{"num_hidden_layers": 14, "hidden_size": 160, "n_experts": 64, "experts_per_token": 3, "d_expert": 192, "d_shared_expert": 0, "hidden_act": "squared_relu", "moe_layers": [0, 1, 2, 3, 4, 5, 6, 7, 8, 9, 10, 11, 12, 13], "n_empty_slots": 32, "router_score": "softmax", "normalize_top_k": true, "routed_scale": 1.73, "balance_loss": 0.000298, "balance_bias": true, "router_z_loss": 0.001, "init_std_router": 0.0096, "lr_router": 0.000524, "vocab_size": 6066, "norm": "rmsnorm", "norm_eps": 1e-06, "tie_word_embeddings": false, "optimizer": "soap_variant", "learning_rate": 0.0103, "beta1": 0.95, "beta2": 0.99, "batch_tokens": 262144, "max_seq_len": 512, "train_tokens": 780600000, "max_steps": 2978, "dataset": "wikipedia_en"}
Below are experts of layer 10 (counted from 0) of a mixture-of-experts language model. Rows are named router (the router's row for the expert) and show model dimensions 0-159. Each number is 128 + 32 x the weight over its row's rms, rounded and kept within 0 to 255.
After each expert's rows: "comes before" lists some tokens at least twice as common just after its tokens as in all text; "gets" lists some tokens that make up at least twice as much of what it gets as of all text. This comes from a sample of Wikipedia text that the model never trained on. Tokens count by the router's weight.

# expert 1
router [119 150 158 174 107 119 116 169 146 146 169 121 136 143 126  73 168 157 142 158 128 125  81 154 121 141 151 174  58 140 201 149 137  82  81 167 109 125 185 116 151 141 137 128 167 126  63 126 166 169  72 149 106  50  91 133 109  98 104 107 132 130 151 123 144 156 135  99 145 122  92 101 137 104 181 126 151 105 134  69  99 151 123 149 114 153 109 134 140 157 114  97 133 107  97 179 150 191 168  71 136 133 108  75  81 146 173 126 182 112 114  70  54  82 129 122  98  82 134 104  56 134  98 144 103 102 172 135 108 121 129 122 190 143 135 130 126 125 106 172 120 177 105 102  54 112 138 116  87 120 174 169 172  97 131 161  87 109  98  75]
comes before: " | ", ".", "–", "th", ",", " |"
gets: "3", "5", "4", "6", "0", "7"

# expert 41
router [165 158 135 150 110  52 108 173 134 140 178 129  56 131  70  98 161 170 130 165 102 123  87 152  98 104 154 232  87 120 172 162 116 102  84 162 126 143 125 100 154 143 168 126 120 110 107 110 155 162  97 125  99  97 126 122 125  87 119 144 121 155 161  92 144 131 143  77 139  90 122  88 120  76 141 103 187 100  99 119 109 127 109 135 162 148 113 147 174 140  72 123 178  39 142 144 122 198 135 107 148 120  65  91  72 140 156 155 187 126 172  96 105  34 136  74 113 111  95  84 125 117 125 130 125 128 171 108 151 146 136 122 140 126 103 102 175 127 130 138  94 177 124 135  93 102 105 118  82 160 172 129 185 116 100 159 134 148 116 105]
comes before: ")", ".", " | ", "–", ") | ", ", "
gets: "%", "0", "3", "9", "6", "5"

# expert 46
router [134 118 158 173 129 118  74 154 142 186 181 117  96 159 103 100 173 139 109 147  60 115 120 167  80 125 167 150  96 115 188 191 111  97  91 120 133 165 197 124 170 108 151 179 122 156  76 133 151 139 113 127 151  66 129 151 120  77 113 106 116 169 165 116 135 132 147 133 138  94 121  89 113  97 146 100 161 119 154  92  66 161 105 129 182 148  78 136 169 145 125 105 167 117 118 164 154 153 154  99 144 131  64 129 100 186 128 148 166  60 109 126  72  93 126  93 100 106 121  43 119 137  79 121  54  76 193 103 112 125 128 139 162 152  95 107 141 109  52 159 119 199 116 126  87 112 130 130 106 130 157 140 137 121 131 143 114 105 124 135]
comes before: ",", "8", "7", "6", ".", "5"
gets: "1", "2", "8", "4", "3", "6"

# expert 23
router [152 200 117 148 128  93  95 145 109 139 202 110  80 127 105  52 151 205 114 136 107 143 131 174 110 134 143 195  75 122 135 135 100 127 129 171  98 118 151  91 147 160 141 147 151 177 109 100 146 160 138 137 124  84 124 158 112  64 124 136 112 158 167 118 175 154 185 123 152 105  69 107 140  75 158 104 149 126 128  92  81 188  87 146 139 157  96 191 162 124 102 141 153 104  75 126 135 189 146 104 114 103 108 136  95 172 144 147 164 131 111  95 136  82 131  98 104 116 118 102 124 144 120 131 127 140 173 126  61 138 141 160 140 191 106  55 139  80  97 185  68 166 116 113 104 130 113 183  75 164 155 148 164  92  80 107 146 137 140 129]
comes before: " and", " of", ",", ".", " of the", " in"
gets: "ation", "ing", "ion", "ics", "ism", "ity"

# expert 24
router [204 145 154 161 102  79  90 147 166 202 204 135 138 161  89  64 154 161  95 131  85 156 129 166 150 118 187 160 106 139 158 128  87  94 117 155 110 126 187  87 150 139 153 132 109 143 111  76 174 121 125 158  96 135 114 113 145 121  74 115  95 165 145  60 153 149 130  96 134  71 110  50 131 128 138  67 155  60 127 104  73 141 102 130 120 141 104 115 137 169 100 120 118 112  99 169 193 177 148 122 111 134  83  75  99 177 148 142 112  78 147 117 114  85 146  71 119  82 112 104  99 124  95 132  92 121 149  74  96 123 157 130 112 166  74 108 141 109 112 153 110 163  88  95  83 157 117 126 109 123 155 146 134 128  94 148 106 145  84  96]
comes before: "0", "10", "3", "1", "4", "11"
gets: " | ", " ", "°", " (", ") | ", "–"

# expert 45
router [150 158 153 178 129 116 122 169 156 184 141 117 117 133 102  71 175 141 138 148 107 132 116 142 119  96 122 158 121  97 178 146 139 104  30 171 131 182 140  84 153 148 151 184 117 171  76  77 148 145 107 121  96  86 103 168 147  56 131 129  77 158 182 103 124 159 159 114 145 112 129  93 127  84 198  80 163 106 143 100  85 141 110 165 184 161 110 118 132 203  90  95 113  92 122 168 116 171 113  84  91 107 129 106 111 144 156 132 164 106 147  58  94 116 138 100  66 116 114 101 111 147  76 120 100  84 156  62  99 111 117 130 142 134  98  95 157 133 108 166  98 162 110 121  69 139  83 146  99 131 155 185 163 139 101 126  97 128 125 111]
comes before: ", ", "8", "1", "014", "010", "008"
gets: "1", "2", ", ", "8", " in ", "7"

# expert 31
router [161 163 145 141 117 101  93 150 178 188 157 125 125 121 125  74 174 123 121 141 128 145 111 156  95 132 158 171  85 143 170 126 124 103 109 125 130 139 148 140 153 139 152 140 137 144 133  78 142 158 107 138 118  95 114 151 122 119 103  93  99 148 179  85 157 171 124  43 182 121  89 114 137  76 162 136 186  85 120 101 110 141  98 164 119 162 103 153 138 140 119 119 177  96  72 120 142 192 193  73 105 108  34  95  54 161 167 151 151 109 112 129  70  69 135  94  96 110 109 145 104 162  92 140 102  99 165 113 133 151 142 158 139 145  36 107 161 128 128 182 125 161 110 106  61 125 140 113  59 169 164  98 161 105 120 156 144 104 115 105]
comes before: " | ", " |", " |  |", "; ", " | +", " | S"
gets: "0", "3", "4", "1", "5", "6"

# expert 7
router [162 140 119 179 111 113 110 161 114 132 132 108 130 142 122  84 168 134 103 215  96 171 109 154 103 101 113 169  85  89 142 131 146  89 111 176 112 140 161  89 189 209 165 193 145 129 101 140 175 125 109 146 101  99 110 144 116 132 105 118  50 157 133 122 139 134 194 128 119 118  89 123 165 100 179 103 145 118 126  68 112 130  97 152 114 129 117 139 143 166 114  79 107 124  42 140 180 162 155 131 113 143  90  96 132 153 160 141 168 100 127 110 137 106 148 135 112 129 143 119  77 131 119 137  66 111 138  69 120 155 130 124 178 175  77 135 134 151 121 191  74 149 134 104  89 148  58 191  85 119 150 103 185 120  62 128  69 101 133 112]
comes before: "The", "==", "===", "=", "In", "In "
gets: "\n\n", "\n", "==", ".", "===", "===="

# expert 26
router [167 129 169 164 128  67  90 152 137 142 157  83  67 152 122 103 149 156  98 121  85 112 111 138 135 126 206 167 124 124 146 124  71 117 123 180 116 120 190  67 173 142 177 202 165 158  90 104 186 147  84 165  83 116 116 205 121 124 103 163  88 141 173 101 131 151 159 143 137 117 116 121 112 125 143 112 160 114 126  83 102 135 100 142 154 154 132 158 175 182 111 102 142 124 110 139 171 125 141  85  66 103  97  97 135 146 197 140 143  97 131  97 124  92 149 106  94  70  68  91 129 146 109 157 131 130 173  59 123 157 165 143 150 183 102 139 146  92  76 167  86 139  86 129  84 161 127 151 117 124 138 152 170 103 121 141  69 119  94 110]
comes before: "1", "2", "3", "The", "Ch", "10"
gets: " (", " ", ", ", " in ", " \"", "-"

# expert 19
router [180 191 176 134 146  98 108 156  92 165 158 123 113 115  97 118 153 158  82 131 121 156 116 130  88 107 154 125 131  79 157 137 100  97  90 163 108 134 173 117 165 173 148 134 133 165  99 101 174 165 112 163  88 129  75 138 123  99  90  99 100 170 144 109 134 165 189  36 113 101 108  97 138  66 161 120 161 120 134  84  66 138 144 142 118 166 109 136 148 155  94 158 182 105 117 179 150 136 159 103 139 111 104  85  39 148 155 141 112 112 146  88  90 111  64  79 112 103 132 140 103 128 124 150 106 112 128 119  92 134 127 147 158 186  50 129 127  81  82 190 121 148  98  86  46  87  99 194 118 136 136 119 155 106 125 122 146 118 123 118]
comes before: "\n", "\n\n", " Date", " Win | ", " $", " Play"
gets: " |", " |  |", ")", ") |", "|", ";"

# expert 51
router [158 130 154 128 116 119 123 137 119 161 156 128 148 126  98  94 191 204  74 146 110 134 124 191 124 151 125 173 133 103 174 126 112  93  79 162  98 138 132  94 158 165 156 144 125 170 114  81 154 142 114 126  67 100 120 165 144 116  96 135 140 182 180 127 164 150 205 104 163  93  59 115 119 117 159  75 166  87 113  87 107 170  97 130 137 133 113 153 164 151 106  89 154 102  89 153 128 136 179 101 143  94 108 108 113 128 165 150 142  76 140  61 116 101 122 107  99 126 118 120 100 160  99 129 119 126 210  89  61 125 138 157 129 140 116 106 150  81 112 183  98 161 105  70 109 110 119 200  95 133 158 163 197 107 122 138 139 189  70  89]
comes before: " the", " by", "\n", " a", " that", " \""
gets: ")", "\"", "ed", " called", " released", "\","

# expert 12
router [147 160 129 163 115  88 121 150 101 168 129  85 102 132  92 129 136 158 109 117  81 138 117 178  81 130 142 190 152 151 179 173 144 107 121 179 117 137 157  80 162 166 157 212 116 185 144 118 169 110  67 129 122  98  66 111 148 112 104  95 107 173 124  98 152 117 166  91 181 105  92 110 186  99 144 117 139 127 110 115  68 163  93 124 145 111  96 134 179 149 116 100 180  92 135 178 130 155 158  70 115 105 114 117 108 146 166 128 120  63 137  88  71 132 151  77 112 114  46 127 103 140 105 164  75 121 157  99 124 151 182 153 144 225  94  93 132 108  76 166 108 163 121 142 105 100 121 107  82 147 126 135 120 119  94 157 142 143 144 152]
comes before: "\n\n", " The", "\n", "S.", "5", " He"
gets: ".", "==", " ==", ").", "s.", "==="

# expert 33
router [196 129 152 187  83 122 121 177 102 152 138 130 130 135 120 104 144 126 102 158 129 105 129 138  90 139 137 164  67 106 136 123 100 117 129 172  89 138 133 134 196 132 138 141 105 187 131  86 137 176  81 121  96 137 126 140  96 119 129  83  79 196 152  99 151 147 146  70 153 110  88 113 118 106 193 132 177  81 135 135 120 186 115 157 129 186 110 153 165 144 119 106 145 111  98 167 176 178 158 118 101 117 122 104 111 129 142 151 152  58 177  70 125  59 148  77  90  47 106  84  90 179 104 166  85 114 126 140 115 149 118 124 183 151  54 117 142 117  84 130 118 149 130 118 140 156 136 187 106 189 156 195 152 104 135 107 119 136 101 143]
comes before: "| ", "-", "|", "- ", "- M", "|  |"
gets: "\n", "\n\n", " =", "|---|---|---|---", ") =", "978"

# expert 62
router [135 140 133 163 115  94  81 138 125 166 188 128 130 189  48  83 153 147  46 155 102 143 131 155  34 120 161 173 138 140 153 199  54  95 101 190 132 132 163 112 160 144 142 182 122 176 104 105 167 138 125 118  79 110 104 152 105 113  55 119 137 157 136  59 145 147 151 127 139  84 129 101 158 133 138 141 134 120 111 110 111 160 104 140 118 157  73 157 123 166 121  98 125 114 101 152 181 188 122 112  75 125  95  95  92 185 151 149 163  78 121  88 128 109 117 110 106 103  91  99 122 137  91 141 113  60 145  61 123 144 123 184 125 121  60 124 149  93  90 155 133 141 124 109  92 153  97 146 110 138 121 163 141 111 122 120  84 129 131  93]
comes before: "1", "2", "10", "12", "11", "16"
gets: " | ", "| ", "–", " ", "-", "; "

# expert 63
router [137 199 127 155  84  88  36 175 147 155 173 112  89 123 121  79 146 172 120 124 103 161 117 162 120  79 139 145  88 119 163 130 146 105 112 150 126 178 170  97 141 155 160 197 164 150  89 100 184 191  65 178  99 117  83 146 107  98  53 112  76 156 134 107 167 144 175 118 150 123  87 110 126 101 127 110 163 114 105 117 111 142  47 160 141 214  88 166 161 125 105  85 132 116 112 130 120 199 156  95 121 106 109  86 126 131 144 135 117 122 158 108 112  91 111 130 126  81 121  94  91 180 112 168  84 128 152 105 113 135 161 114 163 150 116 136 151 107 106 164 114 137 101 121 117 153 101 188 100 114 171 122 140 115 137 157 113 187 161 121]
comes before: "ation", "ated", "ate", "ations", "ed", "ing"
gets: "ac", "or", "it", "ic", "ul", "ur"

# expert 55
router [129 154 138 147 118 134 141 136 115 160 134  99 105 122 103 139 142 158  83 147  88 174  86 163  82 120 135 161 115 113 180 174  92  93  74 202 100 163 118  87 186 172 138 136 175 210 141  94 151 132 104 160 102 103  37 131  80 126 101 113 120 161 123  93 139 118 158  68 195  75  99  92 134  87 142 134 133  96 113  80  96 189 131 195 176 167 107 161 191 143 112 140 140  94 117 147 123 130 159  76 102  81 117 120  96 165 154 143 118 103 149 123 104 101 149  96 110 129 108  99  92 142  98 100  77 125 175  72 112 164 126 174 120 134  92 119 133 127  68 184 128 149 100 108 140 122 136 126  87 151 130 122 158 144 134 183 124 187 131  93]
comes before: "\n\n", " The", " He", "\n", " In", " In "
gets: ".", "s.", "h", ").", "ah", "=="